config.toml
d_model = 384
d_shared_expert = 0
routed_scale = 2.5
balance_loss = 0.0055
init_std_router = 0.0392
lr_router = 0.0018
n_head = 4
rope_fraction = 1.0
parallel_block = true
init = "normal"
lr = 0.00127
warmup_steps = 238
decay_fraction = 0.841
seq_len = 512
steps = 7863
Below are experts of layer 2 (counted from 0) of a mixture-of-experts language model. Rows are named router (the router's row for the expert), down (a neuron's output weights, with its number) and show model dimensions 128-255. Each number is 50 + 15 x the weight over its row's rms, rounded and kept within 0 to 99.
Before each expert's rows: "comes before" lists some tokens at least twice as common just after its tokens as in all text. This comes from a sample of Wikipedia text that the model never trained on. Tokens count by the router's weight.

# expert 37
comes before: "–", ".", ")", " | ", " |", ","
router:46 67 48 27 51 34 34 54 45 44 27 25 50 46 28 45 53 44 23 44 52 58 70 71 60 32 46 85 34 30 16 61 52 66 35 77 17 59 60 76 30 70 29 55 30 55 38 70 56 71 53 57 28 63 62 60 62 72 58 27 36 82 33 62 62 41 54 35 36 50 39 39 50 56 52 47 49 38 38 64 80 71 58 36 65 42 47 46 61 41 55 41 38 80 33 30 92 79 36 46 53 64 64 26 47 62 36 54 54 42 63 34 54 92 57 35 25 52 54 49 62 66 58 60 43 50 80 59
down0:76 36 47 59 51 81 40 37 84 36 86 72 84 37 81 47 59 42 54 38 67 34 49 44 53 44 57 34 63 75 28 58 52 51 65 38 74 49 49 44 48 42 60 43 59 41 46 49 36 57 19 18 39 46 49 45 53 87 50 44 23 72 57 39 44 73 56 43 42 49 38 80 34 79 31 57 29 60 57 64 42 42 54 65 57 52 74 53 56 66 59 46 67 37 57 28 49 40 54 76 51 20 51 64 47 52 67 49 38 75 55 53 53 31 76 21 42 42 65 39 43 41 32 41 61 51 49 62
down1:54 55 72 52 63 65 51 57 54 36 74 77 42 39 32 63 59 38 75 66 31 63 54 61 60 49 36 48 37 64 43 53 52 66 54 46 51 62 50 19 64 65 49 41 35 53 45 55 41 52 47 60 52 66 41 78 46 39 46 61 51 43 54 72 31 51 42 21 53 68 33 60 69 59 53 23 57 54 36 47 81 49 35 53 61 57 31 43 39 34 55 31 30 61 65 43 47 45 39 77 40 75 46 51 80 36 58 45 66 10 53 52 59 41 58 47 33 41 09 45 44 43 56 50 51 46 59 42
down2:35 56 65 49 24 35 48 23 58 61 35 37 33 26 59 44 28 40 45 48 38 56 67 92 58 57 66 67 60 33 62 63 54 37 62 59 24 51 48 34 40 21 47 26 63 44 52 30 70 65 43 61 58 37 41 38 43 61 40 44 89 37 43 45 32 49 47 47 35 23 61 67 59 71 52 41 30 71 22 45 69 36 55 50 69 48 54 66 37 63 50 55 53 56 55 63 50 50 39 61 23 42 26 37 49 51 52 58 50 48 81 45 67 32 58 52 35 59 45 41 49 23 50 60 38 55 61 47
down3:69 35 39 82 57 74 43 53 58 52 67 49 58 55 41 69 39 60 66 56 69 15 66 45 65 22 73 50 66 47 48 44 69 55 45 48 68 53 62 56 43 62 54 61 70 30 36 63 56 53 49 42 83 34 69 21 40 56 35 44 60 55 50 33 36 69 62 64 35 40 44 49 64 22 47 45 32 47 70 66 46 43 52 55 49 40 68 58 41 51 70 79 48 29 35 52 55 57 42 74 35 63 34 57 49 60 46 45 58 77 25 51 46 59 40 26 45 40 65 36 57 65 56 39 62 59 50 46
down4:41 51 37 38 48 44 35 34 45 56 29 47 48 51 38 41 26 61 47 77 49 36 49 54 79 22 59 41 61 38 48 23 66 57 58 44 40 25 69 43 45 43 72 47 87 40 38 67 39 29 47 57 46 31 60 28 32 51 51 44 33 52 49 48 49 60 54 51 82 62 61 43 59 54 44 46 45 49 37 55 45 51 49 31 78 55 70 92 31 67 59 76 44 33 41 15 59 42 50 40 51 49 56 70 47 50 49 45 46 44 53 45 23 49 22 43 64 63 36 34 42 55 24 68 40 48 47 69
down5:56 42 66 54 34 54 44 62 46 49 49 56 55 47 20 70 50 63 49 61 70 62 74 42 86 21 38 38 32 46 66 69 42 56 44 31 52 46 54 51 72 46 62 66 47 33 27 52 44 57 61 57 67 54 38 75 61 39 47 78 50 40 50 73 56 52 71 49 47 55 37 35 51 54 43 18 39 45 37 69 58 30 48 66 49 49 49 82 29 61 77 46 47 55 77 37 46 42 26 69 47 72 64 75 57 50 28 72 15 00 39 35 48 25 46 67 25 45 58 57 40 70 65 46 48 49 45 56
down6:83 71 68 57 42 72 58 53 66 49 55 73 57 58 59 69 55 64 53 72 49 56 55 66 59 48 60 35 60 53 38 75 45 53 48 63 55 44 37 42 40 54 57 52 59 77 45 57 57 59 52 37 21 66 42 58 58 77 63 68 79 72 46 77 45 53 51 48 77 68 50 68 48 41 71 39 53 70 43 51 47 38 48 57 56 16 57 70 67 41 50 48 50 72 64 61 44 57 38 27 43 40 43 42 50 52 88 36 44 77 52 40 54 44 58 27 39 86 53 28 45 37 43 77 50 59 68 59
down7:68 48 27 33 45 63 64 37 49 72 37 34 40 25 67 65 25 79 43 29 43 43 16 36 21 73 55 62 43 34 59 55 60 57 32 28 49 69 31 27 58 26 59 48 54 46 67 35 32 35 46 56 52 68 21 65 62 76 44 44 56 60 57 31 72 24 48 72 26 53 50 66 67 73 70 57 07 21 02 38 42 43 33 39 39 51 44 44 58 25 42 28 43 73 45 38 64 56 24 52 62 70 62 54 51 55 16 49 76 40 77 34 41 54 57 48 55 50 60 51 26 62 59 68 49 52 44 50
down8:40 38 65 25 46 71 92 39 62 75 38 55 36 58 68 46 45 50 41 58 67 41 52 35 37 84 41 20 36 59 54 46 55 70 31 60 70 36 27 73 36 62 42 68 58 47 42 46 62 47 43 46 53 26 72 51 58 72 59 39 47 71 35 49 44 68 38 56 45 50 56 32 67 81 60 77 47 47 54 58 62 52 58 50 83 50 63 38 51 53 46 49 69 58 20 62 59 83 70 42 35 43 37 40 40 37 40 78 57 58 36 58 56 53 43 75 45 65 57 25 35 51 69 39 62 94 42 86
down9:46 48 72 51 72 49 35 52 35 39 42 47 52 39 50 56 56 37 54 70 28 50 62 49 78 52 75 49 69 53 53 54 17 42 86 49 60 39 25 51 42 39 50 66 28 49 64 70 56 10 48 41 48 34 70 37 44 44 27 39 64 66 71 51 39 39 70 53 54 56 55 58 64 58 30 59 55 54 42 55 64 51 28 46 52 44 29 52 56 60 31 36 48 59 45 49 38 52 61 54 39 82 57 53 71 57 74 60 52 47 58 44 39 23 48 43 55 49 34 86 77 60 42 68 52 54 74 56
down10:43 62 58 32 24 27 56 47 60 39 65 45 63 48 61 36 61 63 58 26 49 42 67 52 67 41 44 38 37 72 46 40 39 40 63 26 30 61 55 71 40 49 34 71 25 56 67 22 42 66 71 54 27 49 60 37 75 37 60 58 29 53 25 41 30 53 37 44 42 44 74 39 62 44 27 66 54 47 37 20 35 51 61 49 48 28 61 48 30 58 80 24 65 68 78 78 49 40 52 44 32 54 40 73 51 27 47 62 47 59 93 50 64 43 63 69 37 27 61 51 53 49 65 34 54 69 50 33
down11:55 54 46 42 59 44 49 49 61 51 38 51 10 64 84 31 57 34 57 42 48 61 33 80 62 61 71 60 62 49 52 78 52 45 66 23 62 30 61 64 68 59 52 59 27 90 61 42 38 48 78 46 43 39 51 66 48 54 60 70 79 51 44 47 25 57 54 14 41 36 29 77 22 29 52 51 56 83 44 38 38 56 56 42 24 68 54 32 27 50 27 43 27 56 38 35 34 77 58 31 56 57 46 35 60 51 71 28 31 70 37 63 40 51 33 26 60 46 45 36 46 70 57 47 54 32 44 57
down12:52 71 51 19 37 57 74 44 28 68 13 65 39 86 26 53 13 46 57 59 56 58 62 63 53 68 64 47 19 30 26 64 61 64 42 75 50 52 42 41 38 73 55 58 58 58 45 62 63 46 49 58 38 69 45 39 50 61 70 68 57 48 43 56 54 54 32 56 34 61 35 45 41 59 62 71 54 30 58 65 52 40 49 55 65 22 57 99 30 35 82 38 63 63 49 54 36 76 17 46 48 42 61 48 60 35 65 37 42 40 61 27 64 48 36 48 30 64 59 43 46 33 61 79 83 52 69 68
down13:66 40 24 51 65 00 23 63 39 54 40 46 44 61 15 44 72 46 27 77 34 48 56 40 31 30 30 33 50 41 49 54 48 33 58 19 45 49 87 57 41 47 44 33 55 55 72 59 58 60 41 41 45 35 56 32 66 59 62 54 60 46 41 54 55 61 35 43 40 43 56 46 49 40 49 71 52 69 40 41 23 42 41 51 54 62 63 44 55 46 63 42 46 50 63 37 43 42 78 40 48 57 43 30 54 52 48 51 49 42 49 59 78 61 56 58 19 28 66 80 52 51 42 62 60 21 42 48
down14:46 64 59 48 53 45 46 68 52 51 47 40 37 49 43 49 39 18 50 60 20 48 46 46 52 26 39 51 46 31 35 45 41 62 61 53 62 81 56 60 34 34 60 45 66 56 73 66 58 43 74 59 77 46 48 51 57 36 64 60 52 72 29 56 62 25 47 32 44 67 54 41 25 50 56 58 61 48 51 58 96 48 77 29 75 15 49 53 58 61 24 32 46 44 49 54 37 68 63 43 24 60 52 37 50 40 57 55 63 49 34 61 51 83 50 36 29 72 31 73 74 38 46 43 67 57 26 78
down15:41 48 34 61 22 90 69 19 42 49 18 37 33 61 42 66 48 44 50 25 61 78 70 34 51 53 48 49 38 49 62 45 71 69 47 62 24 91 58 48 33 43 40 64 46 38 79 44 33 81 26 26 48 54 32 79 53 57 40 50 53 54 54 49 46 68 47 81 60 52 68 39 37 52 76 41 70 30 54 39 72 53 50 50 77 52 40 52 59 40 61 25 49 49 31 53 43 19 39 53 54 55 80 60 69 48 36 57 33 39 73 61 55 56 54 58 28 61 79 51 38 32 68 41 44 46 53 41
down16:80 68 37 74 32 43 44 49 28 38 74 71 84 30 34 53 46 39 57 80 52 49 51 64 71 32 44 39 39 39 76 66 41 35 64 27 32 48 91 41 28 60 29 61 44 42 46 54 42 36 51 62 54 56 61 51 62 34 46 61 37 40 55 35 48 60 43 18 47 63 47 30 49 35 49 07 67 73 46 51 43 57 51 75 50 51 21 67 34 43 61 41 53 28 40 24 62 22 61 64 59 66 41 69 58 55 70 58 45 39 61 31 42 56 68 30 35 62 52 62 38 57 44 60 62 50 59 54
down17:51 22 38 35 73 61 52 60 50 38 49 26 43 60 46 35 52 48 53 65 57 39 41 44 32 59 37 44 63 59 27 20 49 38 64 62 50 44 31 39 53 64 38 50 58 44 62 35 54 50 33 40 33 52 46 53 71 40 59 41 48 60 58 46 65 53 50 71 46 35 54 40 20 79 43 91 54 64 67 41 57 63 75 40 44 35 48 10 53 63 37 53 44 85 56 72 65 62 70 27 56 44 38 44 56 62 42 25 24 25 77 56 38 52 61 61 71 15 53 60 44 55 56 56 28 39 65 41
down18:26 64 49 60 51 34 45 64 56 40 51 47 54 39 47 48 55 42 51 30 53 57 51 63 70 32 32 50 39 36 67 65 51 59 64 73 43 26 70 62 67 42 78 56 61 57 82 72 38 46 52 70 73 17 59 32 56 40 40 56 43 57 42 48 36 64 29 35 56 48 55 55 36 37 27 43 76 44 63 59 88 60 29 32 26 39 60 58 34 54 40 39 49 30 38 32 42 25 61 70 38 50 39 78 43 56 53 62 39 71 45 59 63 49 56 62 60 56 48 53 66 77 19 44 35 48 13 55
down19:61 43 36 38 61 27 27 48 47 49 55 39 51 57 35 46 66 77 51 59 81 38 60 68 51 50 56 91 51 79 40 53 61 35 57 42 49 35 52 72 32 60 64 55 50 41 26 46 55 46 38 56 66 85 58 44 63 41 59 34 54 75 61 38 39 52 40 61 57 42 84 66 69 66 38 27 26 67 43 58 38 36 53 35 10 39 57 40 48 44 76 49 60 58 44 58 67 53 41 54 49 52 42 41 45 57 36 42 39 58 54 59 37 59 37 51 61 22 61 41 83 44 77 19 49 30 28 81
down20:56 41 39 65 71 18 19 65 42 24 49 66 55 51 85 54 56 55 75 85 38 45 52 40 86 46 53 36 47 69 28 72 51 34 49 46 52 20 43 51 25 56 71 42 36 54 38 45 74 46 36 43 46 53 57 47 33 55 41 60 32 62 63 67 56 26 67 29 79 54 84 45 52 61 44 61 28 59 36 51 58 49 68 41 22 35 43 46 30 45 43 50 29 60 64 44 49 33 72 35 41 45 44 46 47 65 37 53 65 73 60 54 33 49 72 63 48 52 17 43 86 48 65 25 61 41 39 84
down21:55 34 67 36 46 40 38 59 58 63 46 38 53 56 60 58 28 59 51 52 60 66 63 99 91 69 31 46 49 47 60 60 50 73 51 59 35 37 47 53 70 26 62 26 52 42 61 57 51 50 50 30 44 68 39 56 47 44 36 59 44 66 43 68 38 65 41 53 36 58 34 33 70 36 52 39 60 44 42 83 73 64 33 32 39 23 42 54 58 31 28 44 56 54 39 71 53 65 36 46 33 72 58 54 52 66 49 09 46 50 38 49 55 47 54 55 52 47 96 77 41 72 39 46 38 46 42 54
down22:64 54 48 63 43 89 41 69 59 52 51 68 59 64 23 86 59 48 32 80 60 53 58 62 56 59 48 57 39 34 55 59 68 65 40 70 62 57 54 53 48 80 73 68 45 33 30 58 30 39 36 64 25 66 46 39 62 96 43 58 49 51 56 74 85 73 25 60 41 67 64 78 59 47 34 03 70 55 68 68 51 68 27 54 50 24 37 69 48 40 46 46 25 67 57 05 68 50 44 72 70 61 39 58 47 64 51 60 51 66 30 42 27 35 45 47 59 61 65 53 45 48 69 29 69 36 37 84
down23:49 59 85 08 60 38 45 34 65 57 76 56 47 45 54 30 42 25 52 72 34 33 78 48 47 37 56 38 19 63 46 53 63 53 44 89 88 20 45 54 38 59 37 54 29 82 76 45 62 47 36 52 38 39 67 40 71 41 67 44 35 54 48 43 39 59 45 44 42 46 55 45 20 73 51 95 63 44 58 37 43 54 47 65 37 37 49 57 38 51 69 63 17 63 55 54 31 36 45 50 49 45 28 48 35 55 36 82 60 63 64 48 57 60 55 48 33 57 20 63 66 28 41 65 92 37 43 61
down24:22 67 46 53 83 37 34 55 55 32 71 28 62 37 57 40 73 53 55 63 64 64 51 46 76 35 41 44 21 45 63 55 52 43 29 86 49 44 64 59 36 46 56 76 42 53 80 45 46 31 50 32 23 62 46 50 51 23 57 50 48 42 49 77 64 45 61 77 38 63 47 07 37 48 52 30 66 28 90 55 65 64 31 45 37 62 32 37 72 83 69 38 39 25 32 46 43 48 58 77 46 63 26 61 40 38 75 52 73 51 73 71 49 54 71 41 47 63 21 43 35 63 36 82 53 55 45 63
down25:63 66 64 42 52 74 46 60 41 40 58 68 44 37 38 94 42 49 61 58 51 52 18 64 48 37 36 58 38 48 58 60 33 75 39 42 65 55 40 37 33 17 39 59 59 31 75 53 63 35 70 24 60 43 53 67 69 63 26 65 63 56 71 85 49 48 45 34 56 55 50 85 46 55 65 58 48 44 56 34 91 40 39 48 45 47 47 52 74 59 35 53 27 80 76 55 51 61 54 61 55 41 35 70 60 28 15 41 51 75 43 54 63 42 32 47 33 35 37 70 56 36 25 31 54 77 41 58
down26:47 73 46 23 43 78 62 51 37 25 41 59 44 78 66 65 59 42 64 37 76 54 44 46 65 31 36 42 41 26 29 52 16 54 47 26 77 64 54 49 47 26 43 48 66 37 61 34 18 27 38 52 53 34 60 45 46 30 52 71 52 48 41 41 47 26 58 54 75 44 50 42 59 45 35 41 74 46 46 71 41 55 71 57 52 86 60 52 67 67 59 63 40 48 55 44 41 34 46 59 44 62 40 73 89 36 61 41 73 54 44 32 23 62 60 20 58 59 46 55 45 61 19 67 51 42 45 34
down27:51 54 43 65 56 47 57 43 37 60 30 66 49 22 48 52 39 50 47 30 52 50 47 47 32 51 84 48 56 35 53 29 50 66 44 19 33 42 40 78 28 39 42 63 30 38 71 68 51 23 62 24 52 28 43 46 33 28 64 43 24 40 76 29 40 40 55 54 56 57 47 37 47 40 85 36 46 75 47 53 78 45 32 29 72 04 30 36 44 41 24 60 66 55 55 36 79 30 45 56 28 49 52 46 34 60 60 39 73 75 03 38 68 77 50 51 77 74 45 66 79 19 62 64 55 54 58 56
down28:49 48 56 42 39 71 67 40 65 54 47 36 54 54 14 72 55 46 67 72 47 51 21 50 77 61 70 51 55 58 62 75 55 64 57 71 37 41 65 47 43 57 36 52 42 80 40 44 61 55 61 71 37 46 45 53 52 50 39 63 58 30 39 30 44 31 46 83 34 68 73 62 55 44 50 83 45 39 54 44 81 60 38 51 61 55 59 44 64 49 59 30 41 69 47 37 36 25 94 20 68 68 56 44 68 47 15 29 49 36 51 42 56 45 69 61 62 52 51 43 50 51 43 47 38 63 78 38
down29:65 71 54 31 79 39 40 63 56 26 52 27 56 64 59 38 57 41 33 41 37 39 42 43 36 32 21 46 42 66 54 42 46 37 40 50 48 35 76 57 27 81 61 39 39 30 09 39 52 60 71 47 62 65 51 49 73 79 71 76 63 40 16 55 47 86 50 39 43 38 38 50 46 44 49 35 63 32 43 53 44 53 32 34 47 71 67 51 42 75 83 47 68 44 70 43 50 62 44 51 76 37 39 60 60 25 55 29 37 45 39 57 40 62 34 51 53 47 49 51 46 71 53 71 41 47 60 35
down30:51 73 75 54 71 35 30 80 38 68 47 61 38 66 44 64 20 56 49 64 37 54 67 36 77 11 45 25 14 46 60 52 40 41 29 52 49 68 43 54 22 48 55 41 30 50 38 49 55 50 58 69 78 80 42 34 60 34 69 45 41 54 50 56 56 39 50 38 49 59 56 50 75 16 44 26 45 69 66 49 48 46 54 52 36 45 68 51 47 58 57 93 51 25 16 59 53 47 57 71 46 64 29 61 53 49 71 69 48 29 39 41 50 41 43 52 30 72 49 34 49 57 58 48 71 37 51 58
down31:56 57 50 45 66 79 43 52 27 64 38 42 22 40 38 67 59 29 54 62 78 69 58 75 65 47 48 45 37 28 14 65 53 57 35 51 55 35 39 44 40 48 51 65 53 49 45 51 29 61 58 62 58 45 38 43 56 49 43 58 18 32 43 53 64 68 14 60 68 90 25 51 63 38 39 00 26 47 72 55 55 41 65 59 45 46 43 99 51 61 58 55 93 47 47 54 82 36 46 71 34 82 36 60 56 60 37 49 57 21 45 35 45 51 42 47 54 61 56 47 37 41 59 51 23 69 63 64
down32:46 24 37 65 24 62 52 21 76 39 63 53 36 40 50 57 71 64 61 34 57 51 55 56 41 35 57 75 74 62 49 33 52 80 65 50 31 50 63 46 28 60 82 68 71 40 41 50 30 50 62 45 69 56 66 45 60 64 33 59 55 68 48 51 41 45 20 43 58 63 51 53 54 40 09 50 33 36 38 46 38 55 55 74 39 72 56 36 30 33 49 35 31 40 53 58 40 50 45 57 52 60 37 75 59 65 36 56 61 84 46 74 37 62 28 25 49 49 41 60 67 56 34 60 47 38 40 65
down33:33 53 40 11 54 50 58 78 52 60 57 50 54 10 26 43 53 43 61 53 56 52 64 75 48 39 39 53 24 24 40 51 57 41 43 57 38 41 68 42 73 48 78 50 60 60 53 26 53 45 35 74 36 57 61 36 45 50 76 69 22 31 58 61 30 42 29 56 26 66 50 25 44 46 38 29 42 34 42 35 50 38 73 57 40 66 74 41 47 51 53 35 18 29 59 59 37 43 65 47 65 61 50 31 55 52 48 56 68 32 65 33 70 56 45 52 41 77 22 62 59 43 61 60 78 75 42 40
down34:35 60 38 82 70 37 37 49 52 61 69 38 57 43 85 48 51 40 75 40 73 50 13 90 55 61 38 62 48 62 54 42 79 52 57 67 41 37 37 46 46 32 60 52 66 43 53 69 57 49 46 49 35 69 31 47 28 29 45 24 61 59 42 19 58 30 67 66 60 41 41 58 51 59 61 30 76 54 35 42 31 58 65 32 36 57 44 47 55 53 32 68 59 43 26 50 61 62 31 81 21 73 55 36 63 61 82 33 46 61 58 57 40 57 56 59 77 54 32 36 45 52 61 63 19 70 46 47
down35:55 47 67 39 39 10 85 36 49 67 59 61 57 53 48 32 67 76 77 56 34 57 69 62 39 73 41 46 53 62 69 77 69 70 58 39 20 26 61 69 51 51 57 58 41 66 59 44 52 55 55 31 24 49 48 48 61 61 51 41 46 45 70 55 09 33 41 35 40 40 90 57 70 56 48 80 52 08 37 37 60 38 41 55 41 63 51 38 59 46 79 60 45 47 45 60 47 33 50 40 46 56 49 58 65 32 44 47 45 51 82 29 49 27 41 25 61 73 48 56 34 58 29 63 13 67 75 56
down36:65 52 40 47 64 57 50 71 40 51 60 56 33 63 37 62 47 53 47 73 33 35 41 50 30 40 52 58 42 77 43 47 20 14 88 36 59 82 24 30 23 76 23 73 35 67 55 60 32 63 71 56 44 41 64 25 48 80 57 51 47 45 49 41 41 46 84 31 49 66 43 43 42 37 24 54 82 41 74 51 65 64 47 24 11 68 73 49 63 43 66 63 34 51 41 59 59 94 77 51 41 66 64 50 41 60 80 63 33 52 42 67 65 28 40 73 62 41 69 51 54 51 63 39 44 21 85 61
down37:74 67 39 47 46 70 34 74 57 50 76 64 81 50 76 63 54 30 43 32 55 29 41 60 62 32 58 38 57 61 70 76 48 58 61 23 75 61 49 68 48 40 71 65 47 56 64 58 62 61 69 66 45 68 53 47 54 71 28 54 43 62 13 55 45 56 54 43 43 56 62 74 43 57 84 40 50 58 49 61 38 40 44 58 69 36 83 74 56 41 38 26 53 62 48 47 34 39 47 80 64 45 47 56 45 67 46 64 51 79 36 35 52 55 28 54 37 75 57 61 54 61 49 47 57 45 30 32
down38:64 55 52 52 49 27 46 54 45 71 40 36 33 53 67 51 52 28 58 30 48 20 30 28 08 44 43 62 48 72 49 32 35 58 46 78 57 27 39 64 19 50 59 44 53 36 62 33 69 52 70 30 51 62 29 38 42 71 58 35 67 71 47 35 65 44 43 44 33 36 73 64 41 57 66 94 49 47 46 49 49 63 51 30 56 42 40 43 68 38 33 57 60 58 49 74 67 54 40 49 58 33 33 38 39 60 59 44 61 65 48 57 52 65 50 57 43 42 60 52 60 55 51 50 46 27 50 80
down39:41 45 42 70 61 63 49 63 58 56 46 61 49 52 62 61 47 44 26 47 58 55 59 58 38 54 44 61 45 45 52 55 32 55 47 42 45 37 63 57 56 65 65 25 53 49 34 44 70 26 20 43 58 48 54 34 36 72 51 56 52 29 55 33 40 41 59 41 48 94 03 53 31 43 44 20 47 63 38 49 44 26 41 47 57 41 53 84 19 60 51 63 46 53 57 70 58 35 36 45 47 52 37 42 27 33 52 54 67 32 20 10 41 61 24 55 71 54 85 44 69 47 82 60 41 31 35 52
down40:49 61 48 32 41 60 30 69 34 34 78 52 33 41 42 67 21 51 59 57 21 47 35 60 52 40 28 39 41 44 41 45 40 39 40 24 51 63 53 24 09 67 47 28 66 81 26 33 37 39 49 49 33 26 49 67 38 52 65 64 24 22 52 62 48 47 39 36 63 80 44 56 56 63 40 35 32 64 66 52 47 45 64 55 43 64 65 61 48 63 66 35 55 48 50 50 51 34 64 42 40 41 42 56 88 25 61 72 66 44 61 52 67 38 55 38 46 40 37 08 44 40 27 51 44 76 68 63
down41:42 54 59 49 56 58 74 61 59 35 62 60 35 43 79 65 48 61 85 56 36 39 45 22 53 46 48 58 63 56 28 38 40 36 40 56 82 51 38 45 67 43 49 62 72 59 72 55 64 53 38 64 78 44 39 42 34 29 51 34 64 35 31 58 64 69 52 57 68 59 11 56 39 38 62 63 54 55 70 32 47 25 53 21 83 54 80 51 42 78 17 70 36 49 60 59 30 72 32 35 52 36 53 24 48 22 79 70 65 28 57 48 35 67 37 37 55 63 63 57 28 49 48 44 73 62 50 52
down42:53 68 34 72 60 51 63 42 41 68 66 66 50 56 65 45 48 36 49 77 39 59 75 77 40 12 57 46 54 40 57 64 64 38 29 32 50 24 54 40 48 44 75 65 63 39 40 56 41 44 77 61 70 54 40 24 13 53 60 63 58 34 44 58 57 41 34 45 53 45 63 49 45 57 24 08 44 39 67 53 31 21 65 51 66 42 55 84 54 70 50 51 74 60 54 44 60 54 61 47 34 47 63 74 53 43 56 65 69 75 47 41 50 54 39 59 49 74 64 45 79 44 54 29 36 64 19 68
down43:28 56 57 23 65 45 62 40 31 52 18 54 63 51 62 24 37 04 61 59 58 46 57 48 54 72 65 61 54 64 38 64 62 29 72 72 58 27 37 56 30 29 32 33 45 55 65 33 54 47 51 79 63 18 87 47 27 69 46 42 49 38 63 81 54 34 53 50 38 43 69 52 53 58 74 66 51 46 46 64 66 44 66 42 68 38 41 67 61 72 69 57 46 39 57 59 51 59 46 34 47 34 31 42 57 51 43 27 60 36 50 37 73 62 27 46 30 59 33 45 78 45 54 70 56 67 63 16
down44:50 73 74 68 43 65 58 57 66 48 39 37 44 79 04 51 46 72 46 73 40 61 57 78 71 78 59 35 51 43 71 51 47 60 58 33 54 82 51 34 56 18 47 41 40 83 86 39 75 49 48 56 60 44 62 55 47 39 52 74 53 48 45 61 68 58 46 61 59 57 59 36 65 39 43 46 77 20 79 62 39 53 68 74 34 23 26 67 40 40 43 48 39 27 52 56 49 50 36 45 54 59 48 43 45 64 58 55 47 74 66 38 46 54 60 50 38 69 61 62 58 55 60 62 52 47 47 43
down45:77 39 78 56 38 34 47 42 72 37 60 30 33 47 43 47 59 38 60 48 13 73 47 59 46 55 34 67 62 44 57 68 26 69 41 70 62 62 64 50 48 58 55 32 36 51 66 38 49 70 83 66 27 50 42 54 72 53 67 43 57 63 49 40 24 54 29 42 56 49 67 21 76 60 49 45 37 27 56 43 58 57 58 47 35 29 14 35 59 34 30 54 41 44 45 50 33 63 22 56 67 29 37 21 52 47 79 61 68 48 62 76 46 64 62 79 34 63 39 49 68 24 68 47 66 67 38 76
down46:55 29 50 39 46 66 62 39 65 60 51 61 61 50 60 57 66 50 26 20 77 45 75 37 49 77 52 37 60 53 64 46 46 47 49 23 29 67 61 44 76 49 66 58 33 39 35 43 09 34 40 54 33 41 55 59 39 52 40 55 49 48 32 52 48 53 53 34 48 42 59 60 56 39 35 07 32 28 32 49 67 37 45 63 21 28 52 32 48 26 52 39 79 52 51 33 65 56 62 80 36 59 65 60 27 54 00 33 50 48 44 45 34 31 38 57 45 56 72 29 55 60 66 48 33 54 45 49
down47:50 60 45 48 36 48 51 57 59 47 62 63 16 57 36 56 38 23 61 82 33 41 54 77 34 73 35 50 43 38 04 44 47 68 63 55 55 50 19 66 55 55 45 34 46 43 40 74 33 38 39 77 56 36 07 38 46 68 45 58 31 59 41 68 43 44 64 51 60 61 45 38 50 61 47 16 47 66 65 36 37 45 44 45 71 61 51 59 37 54 50 38 58 63 37 47 46 50 24 53 44 64 51 38 44 48 26 43 52 27 74 57 52 48 46 42 57 54 61 65 39 48 70 73 29 53 61 59
down48:45 43 70 32 58 40 56 69 17 49 45 46 50 20 41 53 43 53 54 85 65 64 72 86 45 43 59 24 05 34 27 38 44 36 45 64 62 40 21 61 48 36 39 38 52 65 58 44 74 44 62 25 36 43 46 72 45 32 74 66 54 21 75 71 50 47 54 63 39 25 54 44 36 36 66 46 55 33 43 57 74 42 77 48 48 57 55 44 44 43 46 43 44 59 49 65 46 22 69 30 43 34 33 54 62 49 51 42 38 36 53 61 45 51 68 44 45 23 47 47 63 40 27 55 60 42 64 35
down49:48 48 64 64 39 26 41 58 24 45 24 01 40 56 60 27 40 38 61 49 56 64 52 33 33 22 56 35 43 69 63 61 70 35 36 47 50 22 38 45 36 59 49 48 41 50 32 57 60 37 62 47 61 24 50 66 51 58 47 45 86 45 40 48 69 46 31 17 43 37 77 51 53 74 51 42 39 28 44 51 57 57 67 57 40 21 61 46 47 38 98 60 61 35 48 78 60 38 47 42 58 45 47 86 48 49 44 49 47 49 53 50 15 40 42 99 54 32 50 31 37 58 56 46 58 47 45 46
down50:63 44 80 42 57 44 42 47 46 22 66 82 61 43 89 28 63 36 68 43 40 36 42 34 62 64 55 48 42 39 33 52 47 53 47 35 58 54 27 42 51 51 75 44 35 70 55 50 54 53 55 43 44 73 53 67 49 49 45 40 59 44 54 40 43 44 52 51 62 31 57 77 61 43 56 88 13 36 24 68 38 63 68 23 44 39 62 47 53 38 40 38 75 63 95 31 40 68 45 22 42 35 49 67 46 53 30 51 74 44 77 53 36 29 53 38 50 45 54 18 79 48 71 47 57 74 48 41
down51:68 25 60 35 56 99 41 72 59 57 48 48 50 83 30 54 47 59 34 15 15 37 52 43 37 59 48 35 44 71 60 66 49 62 74 64 28 37 55 63 44 51 81 33 27 25 33 43 65 57 55 47 44 43 24 56 35 59 44 79 52 37 59 55 74 29 39 38 43 43 52 42 43 37 45 36 55 35 67 54 40 53 41 52 51 56 51 54 46 50 30 41 66 40 44 53 73 37 34 58 55 57 63 38 61 56 26 25 26 44 34 40 58 25 49 88 60 46 57 22 46 57 23 77 17 08 72 59
down52:48 38 48 66 76 62 39 40 54 35 66 58 34 44 52 67 52 28 27 65 51 36 42 43 66 20 45 48 18 51 16 52 53 51 46 53 59 71 49 58 51 16 56 51 39 39 68 75 56 45 57 45 46 42 48 45 49 61 56 48 59 53 39 29 49 49 52 39 49 35 39 56 57 53 40 36 42 46 50 45 51 24 27 17 38 47 90 71 72 36 65 68 42 62 71 34 41 42 62 40 53 69 24 56 36 47 47 29 46 50 50 53 64 34 56 45 54 66 45 64 41 70 55 50 66 74 33 58
down53:64 50 25 65 56 35 64 46 33 66 74 54 58 40 73 41 58 42 57 53 85 37 55 55 43 15 60 42 68 31 97 75 48 59 31 48 61 45 63 35 31 51 49 64 52 37 59 44 22 28 60 64 44 44 45 43 44 42 35 54 45 45 27 58 29 68 32 30 23 67 53 68 43 42 25 55 61 51 41 65 26 55 28 60 27 42 37 50 53 66 29 50 49 54 42 44 44 43 47 87 45 55 29 66 76 61 50 55 63 89 52 48 56 56 44 66 53 69 75 56 57 61 24 63 42 65 27 42
down54:78 35 44 76 63 77 41 33 69 53 32 65 65 78 53 60 63 45 53 49 80 37 59 46 60 54 68 70 61 49 25 51 59 54 52 46 33 44 72 32 87 65 37 52 43 44 55 38 67 36 51 41 54 86 43 37 52 40 37 56 43 49 27 49 81 41 50 53 68 50 45 42 46 26 35 24 49 50 33 45 56 35 36 40 52 22 55 63 52 59 32 49 53 28 32 69 76 49 42 73 75 34 69 49 35 51 23 52 57 66 26 31 35 58 52 32 57 26 58 48 15 56 77 38 56 32 46 60